config.yaml
d_shared_expert: 128
hidden_act: "tanh_gelu"
router_score: "softmax"
head_dim: 128
norm: "rmsnorm"
attn_scale: 0.0884
init: "trunc"
init_std_down: 0.0
learning_rate: 0.00238
lr_head: 0.00802
warmup_steps: 50
schedule: "wsd"
decay_fraction: 0.674
decay_shape: "linear"
Below are experts of layer 8 (counted from 0) of a mixture-of-experts language model. Rows are named down (a neuron's output weights, with its number) and show model dimensions 0-255. Each number is 128 + 24 x the weight over its row's rms, rounded and kept within 0 to 255.
Before each expert's rows: "comes before" lists some tokens at least twice as common just after its tokens as in all text. This comes from a sample of Wikipedia text that the model never trained on. Tokens count by the router's weight.

# expert 39
comes before: " the", " he", " it", " that", " a", " they"
down0 [143 140 106 135 154 137 157 109 170 147 119 149 126 150  87 163 176 160 166 119 103 103 157 107 142 144 160 179  87 155 113 121 129 119 137 146 126 143 119 128 123 121 166 101 143 123 147  72 122  88  96 169 131 118 128 115  90 112 156 137 127 168 138 129 148 102  97 147 141 140 132  73 102 119 135 119 104 132 169 166 129 125 113 107 107 119  83 105 129 120 147 131 117 161 143 165 165 165 103 179 129 150 139  93 114 161 126 149 116 102 103 119 122 154 146 111 112 134 121 143 183 136 124 202 138 161 135 111 132 120 117 131 115 125 123 129 142 106 114 151 111 125 141 123  95 140 117 173 119 116 155  90 157 160 113 163 193 123 114 107 103 141 157 101 142 151 130 146 152  57 137 160 105 154 112 143 100 109 160 158 106  96 117 165  96 142  77 128 156 118 163 141  90 157 117 115 119  91 116 123  94 117 154  89 145 139 176 111 147 161 117 107 142 115 146 147  89 109 133 145 144 118 122  88 120 126 103 120 114 115 109 116 138  91 117 147 115 128  94 159 126 126 135 143 148 152 129 139 144 129 115 135 157 152 142 156]

# expert 17
comes before: " |", ".", "–", ")", "%", "th"
down1 [101 117 119 134 123 103 127 111 125 145  94 185 135 123 137 107 129 119 138 111 107 143 104  82 133 104 130 147 102 131 112  81 111 126 131 134 145  78 100 133  99 104 127 127 181 141 141 133 106 138 130 109 127 113  64  95 138  92 192 118 161 141 102 100 108 118 137 147 136 129 148 133 127 141 165 118 103 125 122 106 113 146 133 109 149 153 147 142 110 134 139 141 130 121 132 164 139  99 125 141 149 114 100 117  96 134  81  98  97 124 132 115  78 132 152 148 151  96 147  91 145 146 169 121 121  99 144 143 152 121 118 107 183 101 140 132 130 184 114 152 129  93 182 140 126  97 139 118 151 132 147 155  88  95 108 131 105 127 174 180 156 129 190 170 121 171 118 135 150 125 142 116 140 165 134 142 128 128 102 139 127 105  89 190 130 139 178 104 117 152  98 120 149 110 104 139  74 146 108 177 122 149 135 118 126  92 120 109 144 156 134  91 130 140 101 145 125  94 104 146 126 142 120 152 163 147  84 138 149 115 159 139 151 129 106 117 125 155  94  92 107 142 117 145 130 127 143 138 162 161 133 161  82 144 153  97]

# expert 15
comes before: ",", ".", " and", " in", " of", " ("
down0 [ 92 118 129 103 144 147 113 156  88 120 163 157 123 143 100  98 125 154 107  99 127 108  92 140 126 178  91 141 146 101  99 155 157 156 168  87 146 164 140 125 141 123 107 140 146 152 119 132 131  88 108 125 117 113 139 127 128 154 136 113 130 119 132  94 140 127 123 140  70  87 134 138 115 143 157 134 112 138 119 168 100  69 155 143 158  94 140  96 121 129 140 118 114 118 106 165 106 141 143 161 107 114 134 103 133 122 132 105 129 116 119 125  98 136 131 112  81 120 139  96 138 107 134 142  92  90 155 143 101 134 133 129 179 106 133  96 117 138 124 135 139 132 107 140 138 102 144 168 119 136  54 104 141 156 125 159 135 126 151 142 120  80  92 149 121 140 116 151  98 113 154 147 102 131 138 139  86 134 105 133 118 179 103 135 168 160 200 123  98  64  87 130  92 130 141  89 138 123 101 103 102 137 125 134  98 112 113 122 171 125 102 143  86 155 113 141  75 144 121 126 148 115 134 132 141 123 139 149 125 127 110 115 142 152 147 154 144 107 193  97 154 134 138 129 155 113  90 120 108  97 101 151 175 171 142 100]

# expert 12
comes before: "\n", " The", "-", " He", " In", " It"
down0 [131 103  81 126 141 117 153 136  89  78 115 144 105 137 104 161 116 124 143 172  83  99 173 133 136 127 135 127 132 136 127 113 128 134 163 140 116 111 128 126 110 131  94  92 168 158 174 155 133  78 129 143 135 113 168 130 121 146 107 135 122  85 122 105  66 105 123 182 139 159 130 150 116 142 140 129 151 125 128  98 113 104 165 134  96 122 145 147  85 117 109 113 138 138 109 124 148 119 115 133 102 119 113 134 136 105 113 128 118 100 134 193  79 203 139  99 133 125  78 120  96 128 150 143 117 176 116 113 132 126 145 118 179 128 114 116 172 138 110 154 128 141 134 118 143 155 106 170 129 150 150 143 127  82 120 107 143  95 144 154  93  87  81 178 134  98  85  89 116 112 115 159 131 153  98 181 136 145 143 137 117 110 140 150 112 146 141 142 104 143 127 139 149  74 113 107 171 157 112 158 144 136 133  98 120 116 119 120 135 118 111 130 115 134 133 161 119 135  97 147  82 154 122 133 106 157 131 150 135 124 142 156  90 129  94 116 123 138 111 128 135 122 127 123 131 142  77 112  91 142 178 147 154 127  83 113]

# expert 19
comes before: " to", " the", " by", " in", " a", " from"
down0 [136  79 125 119 105 154 133 128 116 114  93 125 126  77  96  81 105 131 151 151 129 157 126  94 139 103 160 164 106 140 138 133 142  89 125 157 114 142 161 149 154 145 138 197 134 156 154 165 137 150 148 111 144  96 132 125 128 125 125 140  90 120 149 133 133 118 136 177 122 144 164 118 126 170 160 161 149  98 128 142 108 111 151 129 121 119 111 116 135 160 153 153 165 118 141 123 117 127  97 167 113 112 140 136 104 147 118  99  85  96 124 194  95 107 114 132 157 143 194 123 123 138 168 132 156 162 136 122 122 110 122 173 126 140 147 110 129 118 176 127 117 138 129 147 154 179 164 140 124 109 106 114 146 115 121 151 131 101 121 151 143 141 149 122 128 165 119 156 102  90 159 130 128 166 126  94  79  76 138 135 125 119 140 122 139 112 124  84 172 108 104 139 117 121 132 200 141 115 134 131 158 130  96 118 126 150 126 111 108 168 117  94  91 150  98 124 156 137 131 115 132 150 141 122 117 182 109 130 120 130  96 103 139 160  83 131 137 119  74 147 113 122 118  71 126 149 117 167  93 120 127 128 146 103 108  90]

# expert 47
comes before: ",", ".", " in", " of", " (", " and"
down0 [117 114 153 130 175 135 109 163 114 120 142 138 145 165 149 152 133 131  75 109 115  94 146 113 120 159 118 137 142 138 113 101 113 141 141 118  60 157 118 147 100 147 158 136 124  98 145 111  65 140  78 101 160 105  98 113 121 158 155 144 119 135 124  92 126 162 145  76 151 144 148 141 131 135 108 120  87  99 124 135 123 132 162 108 112 114 110 133 106 111 103 105 141 101 111 102  93 122 146 133 128 134 143 102 112 148 162 138 121 119 116 125 105  74 139 101 112 146 160 103 127 164 113 145 124 149 174 150 114 160 101 117 140 133 123 151 128 108 105 104  96 134 120 118  62 108 119 146 131 106  95 123 144 135 130 172  98 134 121 136 125 146  93 139 134 157 152 103 131 129 142 136 112 112 141 131 101 181 103 129 120 106 129 130  90 148 131 153 115 135  97 126 154 145 106 117 121  91 168 129 110 180 129 118 163 134  80  72 122 142 153 116 142  90 128 126 141 141  83 203 122 125 121 115 102 163 137 175 116  84 142 115 119 136 129 152 117 103  91 103  86 140 171 131 108 117 101 148  71 144 131  90 110 161  94 105]

# expert 14
comes before: " the", " a", " his", " its", " their", " her"
down2 [175 128 133 108 106 138 137 118 105 184 117 140 159 126 154 126 110 144 107 164 131 184 126 103  95 162 161  66 170 103 163 123 117 123 164 134  90 147 147 140  98 170 134 124 141  93 117 119 122  76  88 139 121 115  66 105 149  88 132 139 125 120 115 148 107 109 157 114 108 135 104 140 151 141  91 104 145 142 110 147  92 146 138 115 119 116 133  95 128  87 132  79 111 117 107 122 170 118 162 108 155 121 142  84  98 159 135 131 138 154 120  92 187 131 108 102 119  71 128  95 124  98 167 107 145 113 173 145  74 137 119 119 124 177 154 116 133  97 144 114 107 168 148 131 109 122 128 134 118 131 127 165 121 118 127 131 111  96 145 127 124 125 143 136  97 129 125 132 124 160 125 131 155 125 122  82 136 127 123 135 160 111 147 166 119 110 150  84 144 122 133 140 114 163 119 137 137 217 145 133 154 132  97 144 147 139 142 143 119 104 130 123 131 150  94 106 157 157 128 115 134 120 144 161  72 147  95 111  65 133 145 134 138 100 139 130 126 104 159 107 109 168 127 133 111 125 155 124 113 126 143 137 134 144 119 153]

# expert 8
comes before: " of", ",", ".", " in", " and", "'s"
down0 [133 132 139 145 166 150 168 124  95 134 119 198  60 126 117 162 134 139 122 144 126 152 133 156 119 145 122 136  94 144 111  95  95 131 179 160 141 168 161 112 129 170 148 110 134 136 155 147 137 139 137 132 170 102 133 129 147 134 154 125 140  73 133 145 134 163  83 140  84 117 165 142 125 124 170 132 100 125  97 141 125 132 143 123 143 127 133 157 127 134 106 130 118 141  93 111 134 133 104 134 117 137  53 159 109  98 155 153 114 106 129 142 118 137 123 102 106 130 137  93  92 124 131 139 155 100 140 109 105 126  81  96 112 130 105 162 144 124 127 158 130 129 135 127 148  86 132 119 152 149  96 158 120  69 157 127 105 125 131 156 113 131 171 102  96 127 120 159 132 123 128  83 101 143 130 125 102  82 110 112 119 157  72 116 156 129 134 139 173 134 137 116  69 110 143 115 188 115 115  91 143  99 116 151 108 130 152 105 164 119 128 145  95  80 163 139 145 162 155 127 175 138 109 173 151 142 113 103 156 141 127 105 132 112 124 144 125 160 143 141 146 130  93 114 166 142 130 152 113 112 140 123 106 152  99  88]

# expert 38
comes before: " to", " in", " the", " by", " on", " a"
down0 [157 162 120 161 113  92 166 117 133 101 143 145 117 146 158 162 150 108 117 112 169 137  92  95 118  80 121 125 139  96 156 138 143 144 163 156 120 155 146 159 103 165 125 129 120 110 128 141 140 138 133 183 169 146 125 127  94 120 115 119 129 127 117 114 122 126 141 122 129 133 133 179 110 108 117 108 122 122 142 159 150 134  92 147 106  99 143 181 113 124 144 155 118 107 143 144 105 143 131 137  78 124 154 108 159 139 133 109 130 127 143  87 163 122 110 113 154 119 107 174 111 145 159 203 159 144 138 135 112  93 149 174 109 145 118 100 122 171 153 148 123 132  73 151 130 138 118 138  91 121 145 113 179 151 148 128 137 117 197 139 115 131  79 145 132 132 107 121  89 120 156 144 157 146 130 163 119 135 117 172  70 129 123 155 130  87 140 167 123 141 157 153 142 164 143 133  97 131 120 103  96 124 144 114 161 122 144 126 138  85 154 143 129 128 171 151 135 146 111 116  98 110 140 148 110 179 165 165 158 143  85 117 166 117 113 127 120 120 132 134 113 143 156 130 106 135 122 179 145 156 151 146 107 181 137 105]

# expert 33
comes before: " |", ")", "°", " (", "%", "0"
down1 [161 101 122 149  88 105 127 118 172 168 173 133 124 140 134 161 122  68 166 151  63 158 125 167 139 162 138 118 112 168  96 142 155 183 121 122  89 127 139 142 161 174 115 104 133  92 140 126 102 122 116 109 117 129  81 145 136 127 138 128 126 128 118 104 149 126 164 146 159 156 161 133 121 158 172 149 133 163 118 112 123 113 141 127 104 118 133 122 148 147 123 116 128 166 124 135 113 145 121 125 134 123 119  88 134  68 118 134 141  96 128 128 105 130 159 112 178 135 128 129 131 134 139 114 109  87 156 180 112 155 131 119 136  80  97 115 169 170 123 126 111 177 130 123 104 121 108  99 158  90 117 118 178 101  96 133 139 142 121 152 131  83 156 119 157 129 137 108 122 136 120 104  74 165 136 127 161 124 118 110 133 104 102 132 133 109 152 136 128  96  95 143 181 163 118 104 139  73 120 161 129 155 127 134  81 132 107 106 126 158  90  88 133 146 117 176 117 133 143 190 170 129 145 143 120 117 121  85 150 160 111 152 103 133 125 142 111 131 146 131  84  92 110 136 117 137 133 139 135 126 127 138 128 119 132 149]

# expert 16
comes before: " |", "–", ".", ";", ")", ":"
down4 [137 160  86 103 132 115 136 141  63  84 132 118 123  93  71 147 121 148 127 122 116 100 105 138 115  95 113 132 144 136 130 111 168 111 166  89 146 130 126 135 144 133 137 128 123  99 130 135  99 149 128 145 154 104 105 143 139 118  96 128 124  88 124 140 151  88 187 125 118 151 134 127 162 103 120 155 131  92  82 137 155 138 141 120 157 136  93 125 126 113 145  96 108 130 147 139 149 160 104 136 113 165 143 151 169 111  72 131 125 154 146 128 107 127 105  83 149 107 132 129 104  86 117 128 145  92 106 116 111 139 111 119 159  95 112 109 105 154 171 110 155 136 139 151 100 110 162 139  96 150 162  96 119 107 115 109 166 223 107 108 131 114 141 129 138 132 120 112 113 101 114 125 112 154 138 142 117 118 132 118 137 163 131 141 164  93  87 102 108 100 134 118 109 138  80 153 144 137 120  85 102 146 105 109  97 167 143 135 130 145 138  96 145  72  84  99 121 143 115 157 132 168 118 138 111 158 183 132  96 139 145 113 106 118 111 146 117 151  86 168  92 136  90  93 151 150 126 145 113 127 164 151 149 149 138 129]

# expert 0
comes before: "\n", " and", " which", " but", " is", " who"
down1 [119 115 153 135 109 132 133 166 115 105 131 120 174 138 164 147 119 126 136 141 115 118 123 129 103 153 176 134 117 128 118 117 125 141 160 164 128 158 118 141 155 157  96 157 151 152 132 122  85 130 159 112 144 111 183 164 155 135 133 106 152 104  88 118 158 107 150  71 142 171  95 110 135 129 165 114 106 140  83  86 114 112 147 156 129 138 103 149 115 118 100 174 165  90 141 118  99 140 114 145 131 104 131 121 129 135 112  95 111 122  80 135 159 116 116 106 105 144 110 158 112 138 159 131 133 105 154  96 141 137 162  97 128 100 116 121 139 146 105 138 124 139 107 104 138 165 127 109 144 108 132 141 130  67 164 152 102 128 109 152 122 153 118 140 117 147 155 143  89 109  72 160 142 118 132  87  98 127 165 138 134 124 134 143 115 115 151  91 155 155 127 123 147 116  91  93 129 148 109  89 134  77 115 147 101 122 122 159 124 161 145 113 111 132 106  96 118 163  77 103 143 158 162 122 153 132  84 112 123 137  90 195 131 199 120 122  97 128 112 122  93  95 107 123 127 129 165 144 170 132 119 113  91 145 155 101]

# expert 44
comes before: " the", " a", " 18", " his", " 2015", " 2018"
down2 [142 137 138 104 134 118 135 144 134 110 141 114 175 142 124 138  81 100 139 130 141 110 108 169 119 148 126 106  76 139 121  97 154 106 129 175  96 153 136 161 152 126 151 134 103 178  83  91 107 125 162  78 107  83  85 145  97 107 143 146 153 137 110  91 107 145  85 101 159 152 163  97 132 156 111 105 135  87  90 104 140 109 133 137 110  83 103 142 141 116 126 133  99 142 155 125 114 170 108 118 151 111 105 144 128 114  95 132 112 137 105 160 165 113 151 106 125 145 117 149 144 134 166 157 143 138  98 102 116 139 129 107 145 132  90 118 123 183 121 155 100 156 125  92 140 171 151 131 113 139 151 106 154 166 138 142 139 116  93 118 142 126 130 130 184  90  59 113 130 151 133 130 139 128  99 122 145 104 126 106 109 155 101 144 115 150 126 138 136 104 152 139 158 109 110 136 153 121 117 107 126 135 133 161 178 108 109 101 159 105 119 147 136 140 120 171 125 146 117 134 143  92 125 160 130 135 132 142 169 191 144 150 119 149 127 123 135 134 100 125 151 112 180  69 103 180 124 150 165 109 154 128 129 130 133 168]